Experts of a small language model: 407M tokens, 2383 steps.
Below are experts of layer 3 (counted from 0) of a mixture-of-experts language model. Rows are named router (the router's row for the expert), up (a neuron's input weights, with its number) and show model dimensions 0-223. Each number is 128 + 32 x the weight over its row's rms, rounded and kept within 0 to 255. Numbers have three digits each.
After each expert's rows: a language model's description of what the expert responds to; "mostly gets" lists some tokens that are sent to it at least half of the time. This comes from a sample of Wikipedia text that the model never trained on.

# expert 34
router:116145108099104142151114050150182122086161167117144170060167168098129161180111133089098138088130168144121160151091123150164130174111061108066142145133100171074159088133135221162187085121160163144102146164120151117180190140148181133077127152114181151172127104138139111113145109104156135122105131111191108148179110164107152192151159110147123105137088109166158173202147134119127132122164130133137114121123216142086123144118086103167076132154192105072214141131166122126123119172112186125116157165093137173158094129126134184125126070133167132152116143146157149093116057154163114115090099108164133101141095125122178119144125189156131128086102143125133133084143206120124137113157
up1:164134098130149108165149154089169153110120141133157106126087137136103189116112099146106168125062205062110129110201105113182116143096138204140065148142174152143152108155120137159199188143172136147109092158158059130130103134051143142133135130128186147151129108158198076108140131150148088128121098106111088109104041088171172101190138169140148135124157145162118090110112155097136148142134124130122146131158186158137154107123138129174091199133114154139116145128133132123119156163103103152117152140137105138107133209117137157149139105183162138130044141166148211097107126129101145120109129145149072166138128093165146117115149107162160135129150032149114111186131180146148073163193
up2:182113132169133114161104175219102117133124137131116096143163141122159147113219164139165138083129132176193131121083099077135146194161147107167140105152149115141176111153101124113172107099115125098098089088048138081123148129087183120110099091186112140154141165093151141094077096066132146171116130046177150146138107122132170144168164063117157065191154142191097148144090079149147142039116120160080138128114103168117119155121140135110160180124105167188111109158113102185112134155112125087117143140073143167130131152121118128141093102137148094130051141124135127064103108117127139176113153161178122121134123093113117168116109119140068121147137215130133143106126165108145139086084
up3:144157186146062166109118125125066118128119139135109160114147107153125115098191104123117134098015120153127157114107121096161122156124118097113109074101065127085144100105061141152130115115080116098073152105123103123170094135138096134126115179158105142130151077145186179119111142146155147100079129110160137157168184095104105181142188129165132109160125124198136065167046140156164091123092182156116207119112101154116192153125064107120148136145137184115141102105137112181144117123135123133103102149058125115101178147162103159117115112164168122135151110103058163157132136123092053132112135125133139112143129065128097132138122103114121115068137087165235118062155125125098085124118
up4:095053079145089119096085134125210129105152111103150082076144083121142113112143113168137057088115128128071111166154151177096118180116157117104133143124095145140055143155137149097050185152137154141128099129172106098191114120075137166132158112149134093159152193096181054116150092133145096126131114142179096154131102145063118154158115096138160141106111147129110102124146134150113120194119088177141160146136122056117155128035151108170107127158223121156130141093114140159150073118146101119169165127149145172136115137154148160131127170093141099143136133186145114087165113096133116094081124211085107092150103091088097120152172085114133139132085152166159108148086171095106161094113
up5:092103074140158109148150118160103138124142178104132140125198137141152130111165109114115141100028131210134172112172092125170120118104141147086187143087162159140125100129098188122169129062065153134143122175111149131120128133168141138132142124130169090116122144134157178148155119107100148094139119139097117156189182145089138133181140089201136081103116105119134138068051135144161186197133138147127181137056160092156147046169124124111124154194136185111124111127151141125124110114093108166061122125136103179135132157170166161145188113130183178120107134146137162172160116158107129146064156112139137091159100122104116124087162153089152176144128136195138150157174175086184126127091
up6:158113163153147144132094111147051119120145136154161104160167065148118085139126110096108153060111123118090171119182155122117157128100146070111201134143160137101166115113137171172112120084157158139179171112128104148161094141193116144127110119093127163103140140103122113147171140178151110165114122088183155120142090072117136123227175140154101139114123128144114118127173146099189106126107178123134119082115177159134133104089204139111154152104163116178145138128112107096069122136210112106144166166138133149151100129124131116095064127107106106138169091136083156100137047163200142080157115136125086180129138136172055016200142143150155153102159110150114098131103118081111165155144
up7:110091109138129101138121059173108118138170122106154088122123078157100118144124209104187136107134126139158088127105140144138119143118131086105111099121154136152163114125147118189086137153171149147203151160137099149147087164159158133188151102139105088131100134086169136128124071164255148096144123147046159104094113171108188103116084185130106096131171105118141132159140146111131096136171114067129099137125172090126206144161125124101095115175075116161082143125127069199124066142088137137075118128133115103088087182137101113106119096110065103134129141088172102117102140144141110151139137087143086117102124081052085135130101157096145090137188144105137151186129091173123165163179
up8:152147136138069142106120108153125115116129116070108113140176177088117135111141103167100095115167146142090122157129155189106124123138121180102166163143152144111134201089113120108135111120123117130075034184114174127111126170147152142122089161113174099193136117140181157145080150189076184129140133091147139161118128121122137169155172122151126126103081158175193078230139103145137109141111113130107128125195161114094073176077111117133119087133090224133102091169152169110133093161129200169150116148141182105169163118102126129129134152144093109154146126122119139140205084066148141160142130136153127148128117116132111149157124174096114078156145107052147196162178176158120103177095
up9:087140087110091144147087161185139162138169100134107039122140067090117123126190115109117132119122148158133166118178111096101131095114170126110197181130138085140134134073125161098130151098118105115160170131136120100063123127152156104127134140109141140050130149119160126181104150122141116128147095081160098178132130091118144130109124211146135155114197132161080097148133096139118109218133115225066153121073146063068172132150154105052127103155144134149110148099134150099120135164139122120153075148110142183154108177181131147093075151131132154112203104207148121140073147168107093112167105155136107130138137103140087092122129114114159127144162114133075118121102082164134165217135
Description: Nouns for people, family and violence, such as children, wife, members, killed, death, him, plus word pieces like gu-ide.
mostly gets: " children", " killed", " people", " him", " members", " wife"

# expert 13
router:083146160120085167099069123145141095101141149120114102112127080097133101190156107091108134037106140115033133216072139119075187137113074191083143146118181161107124092140122154161126161071167119154101104110089183140095127107118143147159097150078120109123115139101156151146123141130127133116165150130159063148146086137120213166127181171101152137044121137096114109152146101146129110151133133134119120163159187159143110134151103156145162076161178114125168145126189097142117109104145160096119114152129232180130068130154145161137107105154084146102141110095149122095145098121188155136152165145141119108163108128120112098120063130117084122030116146085165132091101095114154149140123
up1:147138099154116164116072087173198170126168131154142165152093123078099112186119125107092147157113130159138149127196126122137135153127120129127155087134104096139124123142167150105125144123087110128117148102143168100202108155172157126142090132139061136153126100127137152133140143115053178104073134136157184079159119182083148140037135145132106106165175127132122134163089137160055145121161142070142090114099176171160205102144105127102156134150162194089113141156133085125193098042159145159122153068084151139120155114110085137155126133114125114052152066063086166083144144081098078092127120120122098144160142143148134095181120171125100152157125095079138122147158097077111090167179
up2:119140079110150186094133138100174106101153090132160138166153079138130071132080126089127134154163107165070177147145138169103128176140185158114136124119140126104095118167070120125148124107191108108147139147099180129127154122109132097090115102127129121165113140147200124095090145125127154070161084119128144128165124134125155108102194132142131134131162137143101111153114134175066077165069162172181030120140134108053114137112070106111133126171135090119131158118190097123117091136109139113095112204159147101150142096137150123122111117077140119187188133119131174186148148128141113130111107099188056097146117114185131142172091200208100099045155165118164104157070117110107142063148
up3:087148178131092126081116123143150102091134137152145087117148174051102145101150137058102130081125113161159087156166103130118160095091088126102083076077106166137096120063111129184153144156096155134124129093089074118136114122113084093083183173095128080095151135144172109148073090107105147161126130139162113130121159186111136123147155080149145092109094174121094091185081103108122114212071164144098110178077127086137178116133080163138128159108149195139185110116146058129129117117099124094170116081114147142132120128176133175131133133152093161165141171196034114066106121178110130181163140201077137081122163165141156126161138125167119133098149136081141116122137104151117127139125
up4:091194093131166178105146141150138070133134151096167101122124131094131076161157134115167125067173160209127140154156096179104166129139109115084115123105148080142141171100090132153157116144103133110144149211099202065133104122124114161110074190169096088178105133177124099128154083115165185130128139158082131110118211111111098162154141104158154117098111087130117099147146195202130177054123133125120101121093129140160114123122106140106132124108155183078113103127148130103133090143160137101120117186112147091118144142148165149078139127180115098145092126167168094159185085207119127152129121184125131106174133133136151076119111080186118158126219121168107154118183098123174141110115
up5:110156121153124110066077118122107129105167119138119090153129141181123172200143145117099137056147171112071096224123122093092144177126095179123103140115155134129115032115178155159168086079173143104126122087090107190117170099191131137091118136130070109106099084133116043160107142157128103132141179138173114097153097139109116164121160161111121127093117129090191117117112175095138157112127144103119122069137148169093148105211090128122123160132128087126131169176133077095149101159144133138090112139134175098165099137185141164117120147130103081065120131099144149090184095126117108103200098117119159178137131068121100082042131129133105125055118105124139121135151117133168100152157
up6:146097135099132156104160131114103064154096129102163121126112128142096089110163187149114089092149183108142154163104075043133161070120116105097151102174104146106190150115154155126110087097154128077163134176124120163096116191073115134110102114143090090158169094142101163117186135140202102049076097079099035137111140127073112131132117125128148131093098121093166104105130131161076140182159123166150115174080144126150115166101127163166095072134111102164171136109118199134177076178139146100135150205127132121122121164120116148112067118107108156134108130111159129155157083149093124100108159207147147184126114104135069113113127056075160078110152129127130122147153124131160159165090
up7:124137136143100123081100135110125100112136137161151160115141112143169121093147086075104083072109139140057081150095165039145150161145108103143117092133122094129135085133076112233168151188121126102093125118151140036146107116099127126147150162108093137081157153133168119109166115118164204099111124113186138169154102127131175121157134052124185120112150150131139112125110134110151088113084132148147158157171154160144146125122144123151108120175185149117152127143154118112103165115112111131179146117165160143125151137111140133187126081084121115107099132218097118070057071158141140109106148100134020117142149086127157114165067075084110082096049093111159126102083117173118144129174
up8:115109129112105131131134062154132128115173178158177115157132188131105099071110133142132097119108124063102139091115105176101143114155124096118147109200145089094163136161172131142157139132172130084045154110083126141122129117105183125116043126123110068153142124127111178133134083139121177143136137118148111143132126196179105132114062130146143122126153098119214151104117105109143116084161105177147148164098184130119058099141142119181133134159126162106147123141143058083184135122199113079130113251120173091083097114153104127120119084076142131122137108167127159096103092126103134202138131109102136097143131076171103112070108154114125141147102164086081085077135157074157165157157
up9:076073158089181172096064124086153156139142132071174122151107089153135024177118114079088177063120123147144158171160125097071144169106149129101104157118108064129128136141141158069092167132148141138132125135125097143132123164164113145203104137136094124118134137129137097086140143023170149127110166132156129133184128184124091077143185148165148169114085112142101075151126107136093104118105163173160087173154090144163162164160088131091117127096157089166171163123149169184097138153161086082148129103140096183065168096079127122119122153111143083143066104105131184138135106162122101113097140108137113115188132106170081119140136113146100143130088106127128155126106094110152194079131
Description: Endings such as -ics, -ology and -ex in Etymology, Codex and Index, plus York, London and Angeles after New, of or in.
mostly gets: "ics", " JPL", " use", " Angeles", "ex", " London"

# expert 11
router:127081172119162109118121124169150148073154169133162084128189131101173107141168098108110175055129163154150105180125110135076200166082111107055143207102127105113089164142156149089152147076161148124118156119157175146092161099146128073148103170103122083142112086119155134118139198117118123151108192128146106157139151129088153168103153143128149063061121124129144146146093092159113138141173173101158099117098187113135125100182139163094127069141182151140174153135142129167139102175141141129118134137102144160132094214106096172187090122117113089165153118173144120109076076151150090121125146122150070122166059142143127143090084157099047122105192124190146156125145145110137147128140
up1:070170177076146153158086135163159130130128131149130115106119104109145108110143081110077106115096079137141158166096124142085137119125183135109090130154136054117142178085116140095102181125149119115094147079088136110128182096185141061111111119139135145095119117127141109103099103116131132130115176119149105126152205124069133119091134148109077075084117082122189153139146080145140145085154188103159188101126109054088126095124161131111069076152113121101140091192177134120112120176118115029156091130172186187191092108131139118156131120172182186105181132116100128129162151077173093085112156117112120090119130069146141097161081128133124115140124108090094116067088141187164127154164
up2:140119134147165136114118127096151137128146131154126129159096132160139117160138156121153033142085103158126151183094083147048144170180061136115121118120095169131104116092136136103153121133143133110075160121143110141162081119159127166061074095176147166175072087123146142151092173100132169156108136150168126092140111110135200146155203161153145092125119111166125138173121161093176109125152187064125064131215142150140139117152142105090125185221115118123120139146137113143083148079136165083068141119190147120173136156136173130124154155130159113120118133071117086097114125177082121094143176087134154093124122163134154130096168117173059062102098121172165174146130169104075127087148
up3:105106113142126062159085103094146129136130121187184125104145125020110139132163199111143125092082146124133168113174132206069130210172168097152180093127162129132093151094109155175115151149136067121123132175125108128118119124067146107161101162182124164186133129104104087097138116119128169119119058157123107161148166127137100123132123135179107148164114107155166172130115146143120124138165109103188137156098136153135141100090061123137118131170187237158143102055115115099142119102144115099082083142074163131114130080160075126137132103135113104121154106147182152102119101148149091211094143089099034161147120087119161140144111158113111121170118111101143126109172143132103148091144
up4:103120151133144177144096119151148115149115164098156178138129140131144152166145118105086200110156144174151120130126136171135159113164090147094121118113182082120109123190130137206175123160148106170112096172157124195113068172117105087142158161148164157143145149119106156164094130148118121141166043148194131099139122116101146117112137172117166128091169163216088084145129153131119118155146148114111053133101160195118173165193130109061169161137155164125168150148159116130204064102110153106094093134141128158110111087175160127150101140180091102101191133131140105138074143199168083166094069126117106142161139133065124134124148152117152128144157185197153151095125158115073097140110
up5:099086138134137187133145124126159186125114079104092146073126157140188122125140069087136136102069131131124177181112103146069141121124094156061142136083156059144077155137139181160133114136127138125125144191190144156135161067128124143144155104101112070048082084116212084122101123157108108121118128190123117088099118156104110103133204127133180080115083097152115184152149092140127117131116137103131151112173128112169118114135098119119161149123159095091144144121105157098164132103142158131107127145086174154173173110150164158105088128113113133141079055108201159107107122169082117094049059182183118145139106144149131126171160103160140125130134121115164179119193101094187118093150
up6:130087162123141041142158113141133176116102109152089118172140125093111146134164144114080173123123114149119107140145087112138134107135140085120142099075152119091155147068103102146147108120138144082065114166120084183118112144136118040101099133131107116121173165133106162091084106156155158108155123089166054134116166145058152155089116122093105134094181116135093149125127162165137175109125132130135158079161176159119165103144159162091154132193127204163127129122126126114191106078121142135092122148173172119159185138149138144133134122099142159056098084117093136163091173119081070194158194137094160175131134118205113197110081120134057142099153085158128145137112127121102032165116
up7:159124186095128145120078087117113101101132114169087181179149178089124144125139150194140096127120118152103127146136154164059174183169133158083115112140102132092099094106147091177081128119162088096150054125121171151137160154082122135111134136134143115128121116113155179075134144125111190097173143143169117152127139076107107181092082133129171087114099140066145101146131157154095099123114113062116145150125206083159137094136067111082133149164156180110122107164174139112095081138152108095098172136091115099098125095185127105101079139044157159201158151112110101113169208127158086115123136161170128172124140184094167147132166058151119100101153188151129118098111171156121179107121
up8:178132182112093099085106106098154128092143132144177123114151135100117106167177101115156155103099121103117161158135192110113146098167078147135127103177145157118160102126094114138119176101125134061104163120214111108125162165154178091080124145177098172118140145123095084067117095130092153117112143150170130097170105116129159118157105069131097070137145108117121103149107111062211052145131108086113151153139110151067190101142071137188125165214127124168114127132151105107096066121106129132088141125092129126162134115155104173186117159142120092122141112157120194124177129212090103098135159116091138130069117170167166110122070176187077113145077142092089121129154144166110172130112
up9:129087136120110111154127127122144131134143156105113145048184101133107078134153086118110142139083101137140141129169196124135115133167150078169097126135078125143128096141091157118178123127145179120132110162133139164158170182156114104128115112140107207109138152095056157122136070106121170097081079130161109182164133135023179112136151121161158114102085183139125073125114117112194132113120125115128094162168143087107122125140101130096143143097110141189141108062124123139110158136105085100120075094154109127119128166141095160158187106092147170098135162119131132093171149199148105165090172179047114078119143147125196140059100098160091073152156088124187211137117148159101140169162
Description: Function words and markers like of, and, than, however, almost, $, line breaks after headings, and pieces like pe-as-ants, unf-ortun-ately.
mostly gets: " la", " almost", " $", " nearly", "ortun", " too"

# expert 5
router:070150149126103121110139170167149127098141130088134132101124093107151081178183092112174177055131169137135150180125123134124198126039089126096116153139161138071137124100105152116181181128168158130106141146161151108109173094155138097164123207098106148153115141109069104118153140057125128176106175144148107163119137163111189124173170127142151034085130141148121144162080119127139110123141196172156150157142158069116124106096131157136067145133169140111128174178115086152107152140168176160061183131067162194171148155165113167140121113126131165093128090143155131128114147180165108177128130140095147112150073184123176118090127143118082146091106097118092162118119136129163172150087
up0:090164140124113106086126135136118139121164131098146170187092150128152059168187137114149093110118159184106083136098151135093137147181156192108147199177127164171149153120128111097146162141106089151110068167074106133082165091157175089104127201107190082074109161174115093129142149071140150128151111139137156189139094136112162082114160140116077149117123180084119097147131116198103149144114188147095099141095136092163113113150089124087125125165141161088101184144095134134179149151168157141145142128093136167135164078172077125120141070130102166137094127119133179142181091166135128203142131101120155127171122182103153164169136078167123099065173140097168075119134169117073140138129
up1:089114119124018134128173122149158076114142124113112083131131098100129102145142095079100119076153147141168203144098168164142137146089127096141100134144140172080136149120147103072157108131118147095131140157137098043115095092154081147070156118152079115148140115179120118069167158128136145092153119088066114199165106103078133125158150168147120154117128146129126140163119122129176071088113113136075104109151118153132128154121136145164082173142070103105121153036101121128149126058244044054173153137050151102159128116119097193128138108138112135145111092130137121129062144102158113100163104099095172136107129113118125097126175121148150123092142085126137164139142123155110082113168
up2:110155126168148096120147100169134182089154135115115184051163110128143054130147114103095074124118098157181147127131151096140126140084148089121133185113126111105080088132113118072120161142115092140122086146109163094139104066135140180151089084110124114112124105142111128132104117112073126143174149182135113147189150064101155171152054109141158118153047145159155107121176137147178144173146142117159195111126123064167078108108107101104104097211137170136101155100168128110066103230147105162183105103097166105147121106083119169115131122175075115134111164149176108132122107177140104096141091151148219133124116163167106158134176119121125119081156130105153084062143146142153108107122
up3:147071096150151100163106165099140158129145118125032138124125184165124104112075128126152134168097169103087127140096095135128133098161104167106116150104183104141111156108116166125169161094117125085076088165100124179142077188134157100121106110139143114144076118137141093185144126132146132134153133108114116138112181071164156130094126131134119123077137138179143074156161182090081153109117086128075125137111150136080111112148110094105152118068040134135151152132125054062126173123051183113083089185162172146142156211138217128162137108108177163119126172125160114157125141050133135119138104143115146071136131076155152129103124144145123137140146138191160176147055174146136129078120
up4:085150123126118157099119157098126140119185132173119215136132136102129124132080097126172128099084169104138153119139119111144143104115112093130091149111134140137179060105144137136129108121131144143126103093163131082144133092136119120104105109177125146105191195031132120115076112100099120152138092105158151094091099068177108125113145108130167060129176143197125113169085033096141111123182177153200107186085152141145121163090131144146093133140120078118118163174171121118145119096093130111141113139083132136108105194184094153117131161214126146106120118196080170104181105172111152155105128115069127188160137133124064100121081104051154156120114122104170098104148144069130144117176
up5:062115150163144136164104120118144115117150119144148118158138103151141126103117135106181069100084124139120136113099151138165127105150072120121100070125119059105164105178126121127138132165155121078084063083077137088190153189127146092077129125090138137100166079120135072170163165106099131139141159082115107131128132171139160136178124121151130107108147144119140138151131101106103099153133094145125110138119127091212061169179129182114155086089162092080120129151132060145049147162112150145165112119050133209124081135130097108111031076106084056108119150112111158087108155155095114168171136159141104115061154138141186108104106144154122101114127086097132142028100141113119143086135
up6:119169174078113122153111080157178117107160127144109093081135135121151177138096111114061071139115116131126172132108154161158158123130066108090087120165141150091158104095139139172169159157126145172165116104103090118114170109088056138140117203065164118077125211171146119146151193108103183122099123174180128174130099146164133169160158097145138018151107129055199070119074141106137076107088093135122147168115157100124159099175158148158170162155102136082141185157108091172096131097187121145124140136114187164111135166150115179161122124091087146102117128112085182095093151149147172160137166146126138143133126117086122153131165124105075151113159109114115122108165137122159142109115
up7:184104144183098107106156147133188137103149115143144112094164061167179163116060137126118059139127158127163200135118066106111148083123173144123132097129138120143117126132125162174115094154163181145162135138162107064118135118101126137149110136137149131156157110095148078171082176064099143177144081146097165151095154122141101142168193127115132161106127164070177064103150121157151090103080169163108088165074176170111133125145158130126182092102119157066072173131144113115133086112152171105116173118065147127101069103129093132140090156122113108145118112120081208121186154106093080125134196109194123151147126142137166157166135133194183145129108086108104153108174140167102151110127
up8:126111143127118069120073108118094114105145149090046147091172125093162170128110128145132143065110153120099143145054172111146150126118061143126111164120115127076114184100110132195140188108091143130160114098124143129086108054111150107131075114124165123073127140094148141144166154136124124088156191140208105147105130131077125089112107121091121096139071121136092146114149160165114041165208102154134210149130109117134131176173141153113068112077117151116120215120083153088132127121150130100097149114145189125089076134176092160083119103111059180110097141130072123085173113093065127118080154108098123145169113124153141106079125135140154117109100105087097185149099139101127113130128
Description: Connectives and main verbs after commas or "to", like then, and, what, moved, gave, went, plus ISBN 978 numbers.
mostly gets: " moved", " then", " what", " 978", " gave", " put"

# expert 30
router:113152150155163119071076172185106146095163117100130097134090122093197101152149139103144137078136181130115114135098116181075171114090100117067120157117100110093155114164149185080088196110201193145131200129129161132137176112114173091125140095131122110150113150132139122117149127056136134178122143145149098181144106117160120159156170140109191086089106102174113097108111077096150119170126112071172168132139177114110111079140136145103113109064181158138184208143144100196173129093128190150134139171091136128151163151143111183136132127114112142148128123124212124149140145159113157144102146151171113094166099178156126072098119180087093102041133121107152129141117135120116116172134
up4:165147141113057079099115151160139153131169108096233097066063117139141142166130185106097035141118144095105160104173080169074128122038177147120135090076067191188155091096133167158132165089167103123138152134059131118145101159133097181128102153138142144132119103126155129127115130101137154148102128109119137099139143141187133152161123147197140143146132119114131120179146126137122176135119160116177081123076154124194095148131108139162108124136128097170106123138097167202150131115144109083144118133135134136103102121167141134110149169113151100096211147100193170115083127161133175161129084072187079138102074147110144106137160132143144154090126130134139089179117074095160149123094
up5:175135126121176145185123139100131109126153127082204146130160178126119142173155132172193148093138116050141120102164146129191204110087052147098090151080123127095108154146109166136124126116209161086198176112186141152142136123109136122098070085077082157156139100107095156126114142119117158134154132105074116146138088130120141153160138133104138153114208082158142136139125086155153174134102075091152043128200143119151124149207142125096117094154177131100156169157153165132114110128099109160135140124087130125147127105111118120115124183128104137125150135103141148130101153170155103141134196116087119114121094244071145112118132188184113098115144090119138133117092142167106161181115
up6:105130133149098096179132139084158179111150142104091143148107077164111119142109105085119153165134168110122124141147179139118122081130181109152120151136107130103114126185068139092159157121102235087106128190101162117140076135103144101065138134082118139150136172124101121121070105131132141150105099175156135123168129118067142127080118055119169121132119124078095070139178118154165140124142153130169172179166175051115077089149148145103122097193132171114205097096125110136158126148159067143159114108121146122114175121123202150172146187166093138159142136137078201106177154175121171089123103126134143163099097087144103128166105112145085089089168106113044152143118124098094113165168
up7:122147136146106139094107160147078096131097123163082116140148085144159144122140159169084163097100140102088078140108071129123139180163138157127105144123144108057095141044088074146150072172119114151128107144128098184117093041069136057123138105127156097118080149129146106140088126116140142110135100157101109210116123094129136102109116177128101115125104129100141142135186071131101133112090111124203141154121123114127039099102104110071084150165082137084203145161124119113118099154078163156132117180128156049114109136145138138174119045100156123154153135164137141144115111114108144225143096142100107115171090095138114121063142144138092184092104187112100167148127091139113129097074
up8:086148141150036120113077176145221144111146124120174150177092086140098141150172096101093103107112161135136120172132097150174163116138158078123144074121103132084139127142130141071182147109135136101163127133116076130183143091143166136133150093137095066147168187159093108160104176185147100147153157041135119160120134130154090127127117126146182120090144183132056099100107149166163170124188108096095096132101124112152136182194131095175129112136115136120138129126159058138125094096123171068163124110108179164123148167119082133130087122153074154142118098149170081121039142165112120130097137124118138157138135078190068106135124154126169089105125095170112154059164103129138091106125
up9:116157119143130098077114142107173106114154164131084137112140147109109060126125093108143117085134149120150138112099128157127146131116108100137110089130137122088156137161088156140125211124149152127162137139166190074148138057127184086111089114089131133072173130047162139094132115057144079134170152200156132173131177071040100142169164153152205107123061109122163084090166120084136146161136120157146156162146092074141111168100014174128127139148101126166134118119152102098074106158101145122137196129089149158128094114158089128162169111143145158148141150187123100121139147128119115147130060139164148146082112100124153157133089101141114108101112130101113113155129098117161188171041
up10:115149161137092121112125166135113147104128133106102125145079115085092122152187093111123092056087115171136101137107114130185173143083081112127125099177119116069146116154111111110123086213093204090082111181144151102120217064119105132142111178069123170059135153142157116157170134152082164132096179124115118119115112113107142186169132128134130100138065124062144101158147090165172191131095153066136139128163103133129162127131090100132178129189133182084171144113120101103123086124136130136085151134127161110147135123139066167137117113173093130128161141155183117145182093200116092149146108131091166085169110185101135122093071129176073081114119102113162184170140159121130130159115
up11:105131123093128151171139128157136141123115126107077159136115125176111140111110119152093049125088112154136140136087094091067160113110162188095133123120112069164133160118115185165132146125118151082117179127173133072132104163203148076152124200126091133103098140159180136161071133049139083100129153153113161140125169093141123065108139135169121108073169079172094123090151168160165131137100128164117186088072122117127100093145132132043123152085082104098151127158166126137108115129137103112141100155125128103143149146170210110066080057134168121078178084100113065180115157112155080138067122141119129145090109156199155144118182127130110104097106189131136123097138105073109153148135
up12:124095120183125108080115100123163143110165107155102151187138193130095117113143131150108115138091169128134130146149129102109143078111102131099094128102160101102160040121163154133129162115120151099157126120136183161183149137119139118102111109081181118130151094101164134168121169166160166115049057171097120146147125088161139160097135119155139066114052119126118132181128094127088130079094141152145112089148138081082130071140162086111190144165115107174120133154146085209159109113123153132201145193094157168142177142091159182106131091142168178186091167100168147098055071145095118141071126155078089042144119154080154098145116139132115186133140150113144108107181140118120143116142
Description: The word be after can or to, modals like can, and opening pieces of Latinate words such as app, ob, val, pe.
mostly gets: " be", " app", " ob", " can", " val", " appro"

# expert 2
router:162113127094130154131109176153111118064145133115128095083200160109141138166134150126107173127078183141102131170127156156089191162076138155051156131138118150112168111149127189123163099156145150087099186127122116146125197120148195114103125136199111063106149159091141155088131139142132106127118178142152083113075125111115196210144142118200163079077123187138101132144146119158106139091110120173198105127158191107130148128170124160115077145153159149074148168155137143162153101171123156132097179149094175174152113138089127181176095121165165114146097113114132208105082147131131128107130115156138090128148084140166070116097077132129066157084159146117084117168119151167132143131133
up0:159151132150134110114110147115113127121155125076158209172129078112109162066129082099078085085097104134133134123135064128108135135120147132132142191118138134060100147118165119146063102144128114089180093150158141176110059072153128139185113145121116101119125151118129084129143134198111116096160118131090148126030110087137125192111141185136101195129053168098160180128183180189136068154094089099143183115141139144129144096114143165123117135147142145126139135122112103078134153067131140130123167109098043137128080162165187141106136117073182138143096123116036129086158112095140119172139147099131114099128117109159184101146148155091097145137160179124175171142161164092118161138114
up1:122133139173179125077111105108149158115162103125142141143168116198111086178111097111117170131197118134121170173121115112111160100141158180126070191149130195126100095119132098092126136103143129114125081123154170142109107160092057094109135160128112150134140113122076134113144145067166130092177140118166114098183146105157201183183114132120167106107143171186106079146212128096142151147136089088120077109103143243148147129111129165111100169158137169157122157187096131162097138124142101190073152105127065135110115072143139145131097127090088096092122100162126131162117152110116132158157157124143099157146146128141175105068185088187106144105131091195108148149131193120082154127095
up2:147111140163084103059130097122091151123154122176105154174116165069113145148176087114131088135144070114093135180129137158055155177128173149178147143142133168157148096083144107092122126079093131100183084102090071129124191114186179143064081136148070150146202147127100080111074134130155193137115189081081128120161135152129165128138148090160103092132118156094105111140139093147193116127116148089096099162102125124190145090113039118099134150128162095147094153151060120141092114143134095106164111158071127169105152111145124144124100128157138108112127097129137181059090083097112069153138142104172146204109114167116134128127079117156177118122161140142074151140128117124100174133102
up3:115086166084168149177172169150162105117106103115167118117098177059150124126116105127038166138169170116102139126110085090035120098112114117114119110125191128153115164137134178097134139135141132183143091135105122115129089046144142154079124115143085159088123091105172166112115115139144146186136182109125128117140152115152106048146162131121095193055121069139158145060133126053144105114177132123114159074119146137152048159167132147154054113123160129143131151096153091139129096141162106103064120086162143133169171080123117134101120167091167110142094108177159145210144128124185132117092173170119104079194115118125116156115156148118202164105127106134123120153115124131143147133120
up4:117106123182143153121078136068189127149152118167135132182145207123094125139157131086111147132133179183053153139134148143033151145130145126132113058126120123144127035147129135118103196113125154088104106140105127149126089167153112198144135138115115114098112151118094114120115109115121171123134133118143095088171103131120164140136221105115147122094114129139149176130142097187110113088102118126155125092101181153177144084213044132101139182139133104163122134109082113152095137130118120074100099141119177123160184058166115169141124129083142185104107140083136154184072150144168105127180129182119130143101157094134139107160125031165114164130155092104084170172110121158142123115119
up5:135059141122154130113112098107154127108165072122125182103170139078140138102102117131111082077115127134045142180165079156116128164127158109116136147146182072108134190105142125097079124156139101089147147173163152148143144031129183131189107111127143125098113125157155042144093167099070100143136111071171130124122114120165127108135131120101112104132112121145175177100146109165135076177090103120155133101097167107123083097111068149131058119110111133106153149122096115102109144186097135116124161138127135144055042093128138146053142133140216136155159137132153164139078084137174102130093096043207128137095130137121110073146091145123101139124090151111143121149146134147132154054152
up6:089160128156120115120155135139102119133164111130192141077026112115134072151136123091112108107138188170096132196083140138185149073084133157087179112091109073127159133123141076060165153153097190162122113135122112124148089142098142160170114142163136143149100143145194090186132161171133089171105128099113134115080130082096078107179136177130173206116087102116083065125099170116112165133115153091149089126110135120094150165172079111144128044148121120047177145158142149132172114121096130122089120112158126093106127159110154131123127158133067110152145164108151102166100117136106100133129145117114097173204122122127132075172140121154163129109134108142116153124218092090164073094119
up7:144073148165159157113093147091121130131105080156123110146191066124150047169198137139125185131140140096050097166136165138092159135093162179118143184117110144078165123205189146125130123086144135134133102183145132189136114129154153117132197131107098154139115138133132169119191156101130130113158106160149099159072112128172141145128145111171186158091102108139091144132144153185080150179150103141165103174125147093207105140157123088117142160188183138144131108165094167155160098137110169098120177139142167078138128118119164176050159138113135146153184107036121145145122149102084118114115108129132092149137120114181093192109154133205104117094144145114108111121157137095166117095149
up8:147042108200142150125128082164136031110145129102127107103116107139155072111059134149138089087132110124092167171067122174100134152153144083106155106188165171081129153094177147128151083175184105063168156085178212166111080140178148142102082128115115091159125111158113113134194124100141152105092121176071124146151153118154125154132121074141136064111135124122219097133139156151136133159112113168145120150124125111161114088148145109124144140193190105120172171092168109107163155158129135129078118159129119114120154146142121108157156126109089152153090090102117103130172106162103081159110186129090115160149115140205142068143153112135125130126116118187110161107127116165167183103092
Description: Line breaks ending list or infobox lines, plus mid-word pieces like er, le, ot, ione in older, pioneer, Müller.
mostly gets: "er", "onent", "ot", "le", "oser", "#"